From a checkpoint of a small mixture-of-experts model trained on Wikipedia.
Size: 9 layers, width 192, vocabulary 8192, 27M parameters.
Training: a variant of Muon for the experts, 7581 steps.
Below are experts of layer 3 (counted from 0) of a mixture-of-experts language model. Rows are named router (the router's row for the expert), up (a neuron's input weights, with its number), down (a neuron's output weights, with its number) and show model dimensions 0-191. Each number is 128 + 32 x the weight over its row's rms, rounded and kept within 0 to 255. Numbers have three digits each.
After each expert's rows: a language model's description of what the expert responds to; "mostly gets" lists some tokens that are sent to it at least half of the time. This comes from a sample of Wikipedia text that the model never trained on.

# expert 24
router:120080092111148161142128143134149119128085089093098094101146135148114127106150178176203118136144094074139125150132131104063077157096132074164164152129101151076084119110156150090119132107117083143092122116117132093095074111139128141115123117141154091155149126111089126090113121122025108119160144075069183101162147147121131188128092105110154143163096137124142194123180150161154112121116115082131103113206164116119135094079150053096133172126120095146111107179126066113171089116127036155154055117129167132101101161087097159183091070171150114122115124154121160116106137111069190139
up5:130095144147063119107121142130182106088109156131154102133098110109128104139121117121185095110099062191105105128118141126135160109085130109143167090149034125142101062119149163060096066136140130183145068146103097153183139127134115127170178187134120113147127115135086101143153166151099172125137137156181094127143102126093086144085108130119192057164100167131084181126144129158111142115120147135139072179126126175148044106162107151167100092138080160109140149119126145136200120162157130168126158118092159154143214135128179126110081164155130134106122188096115122106071195129164110164
down5:141119094123143116122155112091138185159128102134137095125135089107129119129117149163090156097114152122150094139128064189115120124163154124160131123145152127126113112146134133133162055121098131186136157140099146144151105161105184127124154182146122107066083178115141128087152092105204097143145167102146061146162081076141142186153110164202163123132085131126119118150083139152091169098206167090191169080076132082058181127187146176125132151152137059083183143158172107103092061201130087161129137170097119114139098118118146178123104129143123095103095114114104067081166149102136135135
up6:173137190123085119133119130082096079120105103101171125081112096155118156106076081160157137089138114172107091094176119124197133165098118117138179147113123117098104104166157098142149129191153174142158120129129134149175067093164156120094139148162098139161170110137092106082135192127126088132153122113139124093163155188194130109122157065128173063152130143173127183135115180153156088130090115110122074177121120096150091163150159109107115068117109161116113146087094110136073138054116129133122150146100114101082111145155047130141114092165221176164102164150204133150125153154101138161
down6:112128050160122140125122138148130101142153130139097109174185083175089070128155118114091070158178122120112089172153189173080147141121103122094140101159137167109150093090096098145157084156141144098163128123099121120076116167129037178164095186135141105131155115119111169143188088132110110122102112121150135097121161115084122100102074135085154115117133104145129187088111105136077180137099138099166139115102167168161038137134114154159051137187170117053119060173178119195153108122098097112140163181148110124136146122072101082160157141114108161130109176145089152130091149145116127141
up7:131205069141140111128164130050070124134070155104139108093069156123142107156115124162118097124148085158118143170167119135142131182147184189117185124106105153162125123128079152046083087071098117169142186086134137202081117115111128159068133099125118092111167128154106179102078171134174145123174126106109076127147112141100134114102137116151179133119101111168168150122182092113083053080148113126105133100140146103144123133105088154144115171131134105133163147102136124101140110133144087089098099112123150062126187162123102180174107079130112171091134166176127121112177179186099093130
down7:105105107068170118140131103144132087170122068121149098130149074117158165106147133103190086079132074142174145133102132141071195043135113056103084144171149142089091193118128097107119124073117100116121087110126135117134184147109041177202126105132157089130105155125133064160166142105096122122108136169116137122168158190078128120125115167113102141156100165091083086100139111122140148112123113113151176098112154136162102147133123162110105133147108104161102114174099162054140115118144174128139110160123185195147097090170167089074183123140118144188110129157132061167146115140081130136
up8:128117093146131143096109134108098109138198082107169164144157073129114087164158153087172132089120098057178096143140141147130131164128139142121116075144097092126078099169115176125074092164066140109056171121091066077135136136125143104125181147097187124189130167127118068139070128116101120169103088106159104125171156134150120133110107143149114140153089185144147109129113099117190152092132068119134142136188119122110130119165133153059152154138123090160147165104073099116100139158189118088152159132102093106171106144189177127173150142076210174182120147106189166142142122122133098097
down8:101152107130112162126149148089174116113091195110156115084121169073128137065084077118128108151165160113146078127102134114110057120118142122107153091176128145203145092092158091139142160135138138096123135159166171154099142163125134126110123124190142154151151099117121157115104173145133140152107104120138146112137120146149137147152170104064157170112129119151135112084165117174104157132036191203184148140154154182105163113144136166118098116209152141128152210130181117148155161136108101159149121222088112131114182117122046109093139112169093094110186088135077121077123126116188116128
Connectors between items: and, or, slashes as in and/or, ampersands, "at", "near", en dashes in scores and coordinates.
mostly gets: "/", "/ ", "& ", "and ", "At ", "near "

# expert 22
router:139115103139108156149111098183079165134120107082126057113136108106123163176101117114131149154103146111114068133124133154110128148070168115167156104101146106057135135155145136150072120139186175099080166116085142120111130101086115194151120126153119186071172103140152164109143092092175179166052076167133144131139124209175101120110134119145159156088126147077129136136064183129081125162147107099080070064095155142103128154154144115098094153117184109148119197094139189162126147210153109129141144123112140129099074152101090150167092115088112131116159115146106115075069100160094116142
up5:136123110113111159066128093120052105152160082122116159141099120123167117173180144099126091137112145092106104151102162155175198081129118129099086078121083126106147097139092085147095086132135162105177125094206143097142167111155144152159135162146162165067150196172091075129134147168182122092141107085107112096180118083162121132106110134162068173129100137128132123045126157159124171096103112169117135060112101146144142156116100188140064115144130139080161144168137093150079096153181106164159100158135130125122117083141044174164166081142092111161174145151134153077114134126159140155
down5:122114094103126196099150108126112145106145131128152101133180153063078121167093143159159190142190117111133073197140096134123159127131161126083119164061123131133164154065125172052155121185154116144102160165126069138156152089127154153152138122118174145123187118091101102126170112202157095071103159135083163123099126128076133148126124168086145154112174104087183160115160107138104125089125192116147108185150110119058141114114091172127169135110082110119152135118173126135114103151107093094104104120122081172143106131087099110080114091116110161097093177118090145165212137122193127080
up6:106157119133164105190115127100136115110115136153122142133066073179166048104155160153137072121154101082090068193122103146152168179091170109104110122135122103145112127171101145142084168068121124108136190128075136112130177124139119105127096105120149092101201174084151223165150145098153120105155119156123122142109115117145107181112094079082124101138108139100104110122123061152086114111144170121101079110105095111112199163142097128121110143091116142185096166084140068167087181122141116101123152143148123103096185145172104146128130130104143106149146120072126104157207116194141170190
down6:136139128179112168082144076120053157150192135157110167125148171119127159200117153144114175174091154113108157110149114128155133090134106068107194118135155114090078117100163104133100090124135152135127122099146111133110114215159141174147156191079100186178104089112120032138088131167152155084082150095100162148154128034190077067140097138136142126178165095111115106161163138130177058115170157140101170127120137102108121088153140159118133078169127158156138173082123166131135125143142132172109100136087111115121169134156132136154140144105151159151157166174117136092117074106097109149
up7:162118180133075143151090112124079110126133133101155098135083109153167140095144124115162130104122129166156102148137083129084061138151169144077133130170151130136058082156109099156128152140152095123148093125078111151121128084133070125104120166211150141114087119164142200167116150071096102078091084113164072082150113133153173134148119110031127085177183097158166106142109107111116147127138084164181141201115066112103122167109129143192127194162126145143089122095121119169158150160111128135071137154133182129123116107184129110129087140169093182135133172184077121098150143174119158146
down7:123111150104135099079129126109135089121199163126118178147177127117107082185111131082123127146131135049106133128098148188147199107110123083098126159115191108091162130048133115112165105192107153106116127105111116103142125155082166170100118108123108107148090108173139083128090146147115107151068168192104090114119123138129127127122095161121198118126148066097136108146129183130086068133086104032110153144179111072146161234132100135150110125069089106127122087118094163164135150088113149127157177108099130161180153135108146166178110140099097085201115104092143126101121137135119111126
up8:156090163120184103125095139143127114126160110078087148156129100144048090142069102132118090146134117094151085109148220214117094174118156117181145130101161100129104149116154125149149129126131064121145106113192089164105096144061138172172116134094120095098166107151071128113088124070150153065139132136153115141137166112106110115139061070146117117152066103059122116166121148128067137057125124139162145137157084129126132166160088076102152126099106112131093111151149103121143090150142177105148129157164175149122158086144144169121081115150180076161101117115216107135190125129156170131
down8:123118168175137152075175090090129186145048145134147106156120209132168142152134103072167106120155120121132158128145078095069124164164128135092140178148126107100129092115094135148078088085105159133127095086147145096209097117092133093183093083159161136103096104112183085137140098171110107152084158158024136156138095109151110091128108148133155111115154180126101123154127151132092111170138145159102096119103141141092101127140142145113092098152102120144177087185125171113120216104144074162095126179178091112150153187144157110163149129097078123067107102062108151146097132138134122096
Pipe separators between cells in data tables of votes, results and statutes, plus section-heading equals signs and occasional colons and semicolons.
mostly gets: "=== ", "==== ", "| ", "Labor ", "Div", "== "

# expert 38
router:094136149138144163177140129157139111154154110170105133129071181085148153158198145110144175127145160119090153146121112129137109085175147116125081132137108126125157153090174118150081112129111125181153129086113086053127102097096114121108113107079161115119062151127120160145171169190068142128083106121117131119096106168151112123126137147147165108145190048140170178131152133121110101076094054093105136189101070142077127151125122154124107115100090127080071166067055159178169170080112119108039126159075193151147104115146093103100129129127071155125125117095147131148121101149071136158
up1:108112179160102153081114110147168078145135164157120156126074181191096071165197167063180153145078192179214137082115099131159101143111085154171101119063124090134103059093132146113103102112098146169159188138146175116101106087078157115142169154115174149142141141155149146113101143145085118160090135120149100115080128103105103146043209102135139121130135125104151109085108100115165095106133130112130052179066072131098114171131057166138136114148110180127129120136154135110110130139145129106100087122104170101129120139109101134126124168097157167135135165101121186121114126148117106161
down1:142071078122095133167076097097145100111125165162170109086179078127147137130147161105095149111145116171136153067134069091161149186152097124168128155128148184130131115161139138161164109154094157133159141159144166116090082129137140118098097156181185126115085153128101142126117066110120113132150120114049105094158131167121090149136132126151153211135065155096129112141093178131220068117099149095194154179148129188060072087092136129145082141213103124104109092128133139095133162072119155103160156170184156114121133158143121164070122130132111141124070149128105094094152142124149138159
up2:136099163110126126126158076142135095077161086159132060170150186162159172101147129137151066080152101114150071105108104089075130160117131170155165143166159144235112194136138097058130107109087148155122174098134132169167171107154165176087109140154131094143152092105144151149092117195103174128136133137100170157143132071127124130114130094099119182171123081106129162149130143068078105160078081106130152068112095143160144149152095144145123049173064207117130087126114087122172101129139146124142125132124133073100107166120148121083123109120128165162119087113184130159111106118148160119
down2:151153134167139138118126176128086142114091134078102120124149133064086142136121160110134135135155161103085194084127080108187140118132103135112157133077090135102159123129146139161117095148170078140142122124104140127128141155054084083136113136134098155109135157089108172155139171144115133111135093112094146199145136099183125166149120165104171146055176108129141135089139106159156108151151207082114154162104100156167132135113125181088134209166121053165113141168131174165138128061092126087147111125092137076191214173174136124220135123115120119120087094145152150126064168094079124096
up3:135088134123102139143103070145121152109118097149119112135138154168161150170179119168199105149165099170174147126165053127109134133176141182149136085080116152126108110190147166103142098154115129130109108086114112130159080117160131168162083137082138109097108093143173106112110171118130179090087099166103122122135135123121204144170122143111163127154132105102103204119078109116145148157101066144114149164131157161097129137160139110082134127151134127077134138071125128111075142076219105090086086093131121157185126122119074089056114135204201159144102118122162130157026131139126174114
down3:141111118157181124095138140138142097148159144147154154102086170131087154096047152093104153161140189092125137131096101093126154137115132156115162132161086158183116104136132116139107127170076119132147126169079130046079149173084159129147191098129092161098144167105107172186162133119070124171119118091106141165097147154082097166168130119107134097119142064114107127200126153109150133073079128079145176084113166098194167156075134120111148141131175130121110158122140059119091150184082120188094111141085179154107127112155154098096117156124129085141094094132160082112197075182171139104
up4:145108113125059177161105058151145097137171111171105051143100139162094121144127135132126143171094150074159098101159097149128122144116124159169133114123146034111116112119122117110080115091229091138109146126133107112130107129163164184130106150143130112139117131132215108132155067134093077107084150121170133129132069111156175118095167065109114119133166140121123202130079103119131142114126113045178093094191122097101069143125120158147140111129127162125161180108124120119151140144143160124087122103101097194097119134066106167153166168099107167123068154084167148193086087140134125091
down4:129124098130115124108094153151111119122054183153127103203141113131137128099088093142163107148040133188144189106080158099132081134180176078091102133123148156128078071183126067148144107148058151112094138144150121097159105118158192109081105196037164079078113103127149143094133115120096148145127138104125080117108083109108149085129139137087114122081130148129124130119159154097169179067137149151154110208114106117150182151207141133140175119109129170145153131100106145131180113164083089119114122118103101111122155151110116114114128086100116179131110079095106165185123119125073143090
Mid-word pieces such as op, b, ph, le, in after a consonant, as in can-op-y, turb-op-ump, Tri-ple, b-ia-thlon.
mostly gets: "b", "op", "ph", "B", "Be", "be"

# expert 42
router:144118150142099156078094145104158100144110153165114188152146129164121141087121084214124108152108121150113174123148116122161132078117089112141116098161134132096107140134155137172190175124123147076158093142129163086139169086094115123119121093111159159088135154141127091127121143110097139152117113180132130168123136156071079089153147166097097144164146134145119149135114135109164124104149155136210110128212142132172100075103077076117103171097079094173182140163046074141149206157168129066154158093156104201095076126129076155100154021126096114107097143152135125148133107116093114150
up1:085092146102132089137136149148139130171192141141122172132145123090090094080119152144065206136177174126204151210110141168121129143104129133151166149142169077127101120128189139135103077092141123132134104175098090199110192082069158106128110184144111163130086131132101112131089138134139159121101130120182152105181095130058129089135141159113122135076143209211121127121142131160130112120079131064175103158154155113153115134120120156100135117198127137102111194121136126101118183098113110083102122120152117154124125115111088147092141161134122116095121157112221114173108107194152117093
down1:137100128104157165137140139117127195140075190120060093120146148157164115154118110161142097107091112164103150121148174081123121132145160103112122113142104126134097102098104156163092107123151163179104148090126151137133087135138148159089087169120099171155118110076142118115144063068202109095171081138127141083110063068074092143114110159189140144116144124165096125166110138079117145083112142077079141167125105111141152190145116120098129110046091098117081160131104157133077112128154134133075159132077160200135163045091159097160151062174075121138125109107104069148130067113100157113
up2:135176148120086112126150154126145126095079159151127145108160183120057135121047165155150142128092168143119156122104165135128164115126094168044106083101094136120106111201168171056154119161108156182211175158111148164132073099132136131104175117122120117187108115108169120112122084077100073133080135158190081171124159089082087089110153113120158128156145222110139064115149155097139160160133151117113109101167127119123100120128123108130120103142061090134148106184075172146078097109142120121130158124112089147118130148128163136154096095068135159134065160089142127115095155158114143177
down2:210147129142123132113135097182116094170109145160192155127182116135155099144112143123168126165123162131072118104123191080108128131138109121135114114134125108103153159139083106101106115138139073088141149148126174142111066169121117164155089127150153087135141145126149168143140140135132114149100148110169175073184160087063122179151115048082100188174172184146199136121130096083132162126121112129176119188157148166108182159114175122106124112123169108093183070150120202111104136137178155139096088110063097095115100174110193083149114077137161107139086180119140168127123168110136134183
up3:134110110120161147093088128111141114097099143171115209125126145133105126127085165170161178165129166081073200141130139186195151165162097093133145102114120146123105140107137157154170130117120193107146137120173126104100145150160179076146076080066159167074116138141079150047069112100124144108123142167152106154144141153108128190079154078162137048170148142156117114171149138080141185142132152127070155151181104115130145127101193110151139096149071108087085153152130115147099154159156082133116153149105121148103149158133154131172072153130151072100150151186207126146144154146138098135
down3:159091100127116139176148125139143147134093132079173066120135066110166069142099126132150124161151145140082122166084078127107083121141159157148190155130157138172208094108157078125134111160086104104154109174136140139156145109189171132143131175116105075172149122160144080133137164102153088158134109128051180114101101149129155122152081097089181179075140138165048132141174066187134118131108158173145175164137094120137120071116143136119106094108106103164089141112170115100159145115089189156161131138134106117117140096136106139122172173134178086184094153085114131105138162137173220112
up4:119177109158124136157127129163134106157164142089146123122098122125097068198102080157113105086095127177114077146143077158136130144097091166148152168122122113141085160140109099080115165120134041128186110100155125117098122152091135162172108132238143104150117131100097134126143086113081076167075121110129126159084122125108120154143080149118130092083115153123156126118190172135162174121143127096080062160138178156111173166092145153132169156080094120192129130166128066123082161159203122128204162188139162146124150053127132143134083164168118124139176153100154117101086116103108139147
down4:136111113139146119139117103138132138132122108136108152130105110116146098095068177135123121128160133138147110123142124126124102122117136125188074118111141135106181137153134101150160086153157112128125180114106118091107126115124111115143122102138134140110096144161142106106124156096143145096199160135119144125126125154163105111121110076138170131153105119115160106152059088137077125086164149123155198087000084135126232157151158121087203139133152065138070140170243114130161163134106205152069145106102073130107143186086117150186172103142148090122176027107121100143156126169118123102
Prefixes and syllables en, un, dis, re, de, often word-initial or after a hyphen, as in re-en-act, Un-en-rolled, dis-en-chanting, att-en-tion.
mostly gets: "un", "en", "In", "Re", "dis", "Un"

# expert 20
router:177131100113172133107119098109128138128107165096135133123176112084134127134117114119081065134147040031112112052079059109133166105096163122125153117160084121139120184128116158129098102137125130142112094133144092132141133154060143182121132107138106156156132113136150103120156137139121192142109113123176109115120179187153176223072164112077110147138165184135154115162113129103171069159112172180057116151151108189103135161159104078122136088166143123127145146097088164110169164093103089133120113154076102151161156125085147101167155090059151106157110108145112143161122143178182118153
up5:145129135117158139130121094163081155142106166097123165081082112125184092055112091106139133081114109121100155135161184165090168112112115141114202123095082131147166127106075138123082115152138122114131152210053149141092166103158131170091062125149168123159167120120128134136158086127050175106178122160171072127096092157111107117129156078126132169122148136104171181069156122183149180111126112148113147135094139148199175112118090102123098086162082132172121162109132122094188145141165152050136161168173187108132120144147134152114111202088149086099106139133155160172124114132126098107
down5:140141185151159087160096101127172179089141077172131124175079150157100180151123091100133090121152184201131163181121100145109077110141211087087128140115152102079084132193072125122150130119101175065131109128127167132156137056168110139076159081113129162131114185121122176099132093127155165164116079131151116126129113144187088130134120176175081181089137075140083116109116147132093107126139106118104089088132113124135128103141122151145131107138167091042171111155116100119085118101073071146137094102134109057085139112089116158180134141113151144114108136117051116143132170106135149167
up6:170144109118111121080091147148141100171136200137110144118203187162112102130153152137124108141155111091170145144176128091150152099172085136124117115125086136083129133137132158126134150204134162188109151116115108114136091109119128098139107052135229127117135117154113132164143127179115103092134066116132113115115139150115217073128092085072127117115134176190139119173109154158093072179178134172104096155144101102155119100101131149191140109098115088137113159139135115155053134079119092101137156167137165112149184162127162187060098129119073097175177115169095161138135142137185166157
down6:135121116064153092122143098082107102090109107118174135090123069099122108144152099127150117068131122106115121077162151111136094085168124117142114155138183119125146163147107130094107132084165120120145154082148133118154155214129148125128095095193139125111059155147185114149127120089123122132136128102123146159079098079162112121091154166162093106194148178157117077132133063214127082067106180132123092142076076127113133153098127093107045099115108126113135105086103189119107159180146129162147120117130172118122101060123081116092132097143115148136108041104180163092178130125037128125
up7:168203137168138198218097142135184099200149128131115168082068100073186134111081073143091163102133161091048112133118091123142112152113152130128101124120147094142165129172117144097153144104166178163141133113161126146124144132158141160115145156138106104147163122185151139104160181152141107149143091122147170152140184150193101093111103160149123114189147107125117107141173141159125112159145061141118121070164121159142103158172096122158116158121168091096130092126113152147072181127186094136142128126136120062150146095150086129108162083177091110104134098133035092127158106170133146073
down7:139158117087173116121159133141153155221166162150076170122133197124113098150083130179101153103201092141057082175113110127109168180114105112088128151107079144110117137120176116127112131113100125110139099164064039153066094137092145127180077144122136107155154137105108123112139150087140088141091172144127119168157117102154152184136064066094168115109141153114100090142162136090108115161104161153113103186147098139146156101151139109154169166061154132124157137092149152169220103135140165135164160094092052133119147188077106153130127134112156063161124128151130137100115150116132113136
up8:155108053105130111143110162125173090170136085134133148094132158147138131135168076104108093082148125099134129099131114113115072091161184130137133137125073105104186159082125117103096098104106167096152127129075154183064152105059115184093127137244152131156108181090172117117130172094179102099145105097120067128163130153123135121115136177159161102083075188111124062170086124160113094152154153117124114134151101135153152101095113118165096089137139154069154140145120157112149085158107171079137100144127174094084167130130166195126139129082100089148156165101170154207158118119122135145
down8:151110099109203150132122188080091108118178141107139155168132159108098128156091103130143178138120141161116144147107101075065110103157100157157094076054176128103118111137167176129176139139091143112111121149077095096143104136137112130095137120051168135110089084154101113189136153082077124169104058154137149140128049151144110113160137125084120159102131140147148161155176192154119078120143122102116126150108100049144169148144075082078162154134134087113145166075101139173150131069166084085084118119092112145088120107106171156134117077120146077059101100114084164127079166124120102116
Words after had, has or with that introduce quantities or objects, such as several, two, many, some, most, a, have.
mostly gets: "have ", "has ", "two ", "had ", "three ", "received "

# expert 10
router:149142149143107175111105091086153143137142115067127084091045099146148150136164092184168148147146139133177172150130139117095180165139193115095118135131148097106107134114127124170194100085154116112138144118167116059122135126153090148156127125150090147098144133153149139116118161114164094112164122069171158089130119131074138127147126063106106148061140123146109171047048025137135128069150137094179135091091078161142133116169097136134149128110129163173093124124068168118144171144185131125128118126130182095110133105136165127066068163161051146118117108145101069137145163147113073147
up2:123171075086111067137089084145112151119087118065183123115109165126115124145117144092138205129137129150141099061158112098101173120125117143139203124109150029146110141138129078092129084090137096131116129149148148119098138084180109159161149122206113126116125109167104167114084073133161150134098137136126063161148124101099153078129141113099111151137091156177114096116152131111163130075102121122193113144157138104150158108074103091109106135141158142181085117134153126170084111168161084028154115152082156122088131162110110126080155183141119186076075162164158126127161078112102182121
down2:166131120130150138124118130103102077121171167126135158107122138161114051131140178083128110116132130097048134174136153184136098151144154079133065106204125178167151075064135119127110166115112151148170145149123158156172116158105179077111161123154135073132143124140150093187191167088134173147108160137141135083149118139138049145182094075157127105170123090117140145089100101076150123161155141127112108140110151096143123135136154154079169103214058110120078160133112119145167153128091103066100117135108179156157103201164175160111136160164147131106135138119168117147133112147083066186
up3:137123189158105171167137141100099193072097104110126187143170159220191156128115114104129082118083153124161127184118145083108164150164117139208088181170127118138081116136115126131165154143094170122107101156153139135132104177077144124112196154097099130155118098122121086182138167072166116070120136083143124121073119150104128126156123140157139150099138132182130125069157170147078148099108166126165141099127181087102139191139078119106148109159152090117157121115148085058099192160150105121098138133168126125141106071158035175135076109139140131135123112111095098134159168147141170135
down3:084109128080042152125138146169154134127140126110159159145156183145136127147131154131141076110151130060122081101169151083159198157117104134153112119160129122135073151108097100091128106132133160064113150190123152141149147169153121101137101117153127090186140097094118137115129154189184108114100180066149132098155184115157096160169134145154153103070142153112121132101133180116150171108135147082123188112094201094066108126095203131133186130071126140118116107128114132116113198194118201131137155096180104129098143096155159107078140083150114180090141167187108192138110124114168132131
up4:102131142146116081131137138094133138158090145156133058110107118119147120110163098094115145171098109161137123094122177115090146148153229134143188106136152113149163139124119049112169105180087176121102128151126160131076132165111080136179170105173093184183114055082182111089136125139162098117126152077106148110167156107152153121145093108149121211098114136148167141070152152159111155060136117168195146142111174152144161106099162116162126142126122109139147161069117132118119122153074145054141188187126132089076186122116085121111162114134145141108129138095115110141121097049096111067
down4:141088109084165149118098138108066112139104096121122122144136118152137100095119141125149135188203091104160117078151132156094081131140125094152116159105101141129144133092140145087168162214060148091147099111190158163169177111077149116132095122062145123120091205086129171154122164122145140119169098123138125112103164169122180140190117149202114133142093133144089125158112164090119102124102117153142108132155126099174152165132068122137165067151232133127109121126161113091158165144132093126114131190118146123149111117120092141143130080159121124145111145142146116137219116184034048121
up5:161112148146109106183081128100168101148171169163174153176051118081152100126088121152186176143040057121155055116156106132126080098127136121092180172104044066137073124083130151145126161096098111165081156122119117134125093152151188083137096130167129136067136125103101116195175133183166134144105115118152152107061143127111120075142116152155112080138170129138139165175122133157168149136173147146085114093128113186118136187135171162162163118142120183150121103112134132168111189125136124118149156072103099105121157145178139129162158116155133109150137079171117106146129169107111101108
down5:140140155130169132140190157170136105108106120100107039140119136143115116147145170132103144092170199135090092070102113129134107123188148143104151121098144087141155104103208161120158153128125139083172085159119118100083107126098166124115148112095131152178104149157113133151109127088203099155143169138067113134080150119116184082140123124125118157137149110117087137110178112156154088168129126154100121073102161059155099153085075166202124123134106090144092216155132162080178144126073107157176102143139111095187109098168090132159113110109121182184078151093101096097177182127154102160
Mostly sentence-initial or post-preposition the/The/this, plus mid-word pieces ar and el, as in calendar, viviparous, shorelines.
mostly gets: "ar", "The ", "this ", "Ar", "el", "This "

# expert 34
router:140112137150122144106122105109143127201152111075123106142143106177111115143140101128092128164125094119112169143107114156118172202177139071095132105145115104159109151116143109125163111109123123094141102079163142109171122154148128122148108135163105102074116098087156159192167117098122119160063044095110169149146159176122168121130156131106128146104170121118109103094087106185077153097166116095155118077106108153144061143135066197143094185139117093164071131177121159125136064141155096182085137181086143129129061078105173154086069174069132187107055156132109091104153148152099150108
up2:097134155164147057129141100119074080157130095165136124150076134147082157151099091112119116122123098127124119114074103084142133120093088142117194096139101129134111181141162122101126091112176113160111099075172118112144122109122128089134122103134065126122109071158149107125138151156181147090098142142111136128152135053123110140109093183118152108104087205110093119093086092119128181119112114141092105146129084062116085127071126122149118144153111137148119085170102167162061094101076112086113097108108066182137097116087121173152190097126062171155191123115143197182145178141207069156
down2:149087142119169168173107086126101087091180120211105120107137164125144148145159161094113143134131170135169160129107126166156129080134121114085125134138107069107141112119184135205076165145088154101118113144120144117116120194140126131219142122085128115120119174101101165166153182108167147107076070130151174114178128148170127145085136136039125132137137116161102194106157120196125169159109117157137167156127082084104192043107180116192139164129083105173153097120118125146148132161159100141151139113169115104154097080111086101063115149160110165138119144113110162126177142154184140118
up3:136165083190186127090101131116133157146181179161169110142109171154133083132131150085174123113100090101125116135111040123098104136167121101144048160147182150166187134177142085125137100118172102144096170098118145111156094138185132120089135146086146113139163125135135116165067131144100145139181197072156134199080118155110075094111162106097121123091101175095181191086148144088127106113207128143144126145099073150080126187157099086144131091128147104138142128157105137097140118155084112144100107103088119152138129162117186131157145144112137182098107120117100098050191139146118122084
down3:098148114131093130093099146068085163153092139173093105107155104216118189091084140153108159124100120143147111117131093098131080148152146079132134134155103132155098087157151174093142085131176166076139094092125143147105130103161130152098151073063100111169133204078027135194116151129184135101117132127106124126118104084119145156128141143165100083124111152151167091130177177086155181128123142138095174101164141067139087088150106119154100136167128115125142168092059127106116090152073155138192121120069139120088089170126105111111139127189134132159086072136165170098170143144086150135
up4:147058158142120142104107109175100042142063116151142144163098101126159063064114170135177070169185124095107166164159098136111167086147193156123148135130162134116182121104107131159166176110122143111164062092121105127139129151163130157146114131155148158152206151155143130122131127116105150144101132092143107145136181100125147151115112089190142155092127171102154092143124134078128142139130138076155140158168128164138132140046161184140076125137197104173134137115130107120088069136078060128124171148154161087097101099094085160043132143152129136156075131165131160137094077146115104082
down4:140111129111143103119109120124062097127127133178101105168145143182101064131156118161134185161106109132107129146102100143152135173139146066138099136188162096180158085125078124196115118130052091092135084139140144124100084138093141157106165148100105148124107128135130147124182162066131151146089126081128139167160166150144152099127156115154184116136128145192063103139086116110175158053101143125181190091164173165123204133142072129072144150156128134203103096103118143164152130189131086161172134090112152145155105128093113195147078114152152066130115181123128116080140098154100117083
up5:147113135162106076135184087155174126120135137117135146143084170096120107153089126112123170197098194118143200055187112153091093090187107134176149101144198130132087136168131151150128173064135141116171092110114097137133098126121131127163165173164149102148162136103148156127143134112122107151104124107118139125133135114118151159154116089147075114138131119117085137104146131121078138067138090056176079124182119088134181145110087122167113153096116151135129148173140172074052098101161160117185123136098151149137105132143118139076217155150096177139066076127105215115098176147133177138
down5:129085106121194156160138144165099131142095135166128130116092120111084164158097137096122145126192156128123073137116150098160118114165175115212134109131159126136130116098174139134107139133123167115115149201144115151117050098126158104133172074098100119180104184163124179131117114173142163168095161136133224107117137142162145167172139142114162210060137157132182131134144067066101125154238194133107138121146142078134109188145100126107133110143117102149165116159136149125162163159091122108166068087109092120106034136137126094149107165122128109127126079122093110127119131093143084139
"the" after prepositions like of, in, by, introducing named entities or noun phrases, plus place-name words such as United, North, New.
mostly gets: "the ", "The ", "United ", "North ", "New ", "South "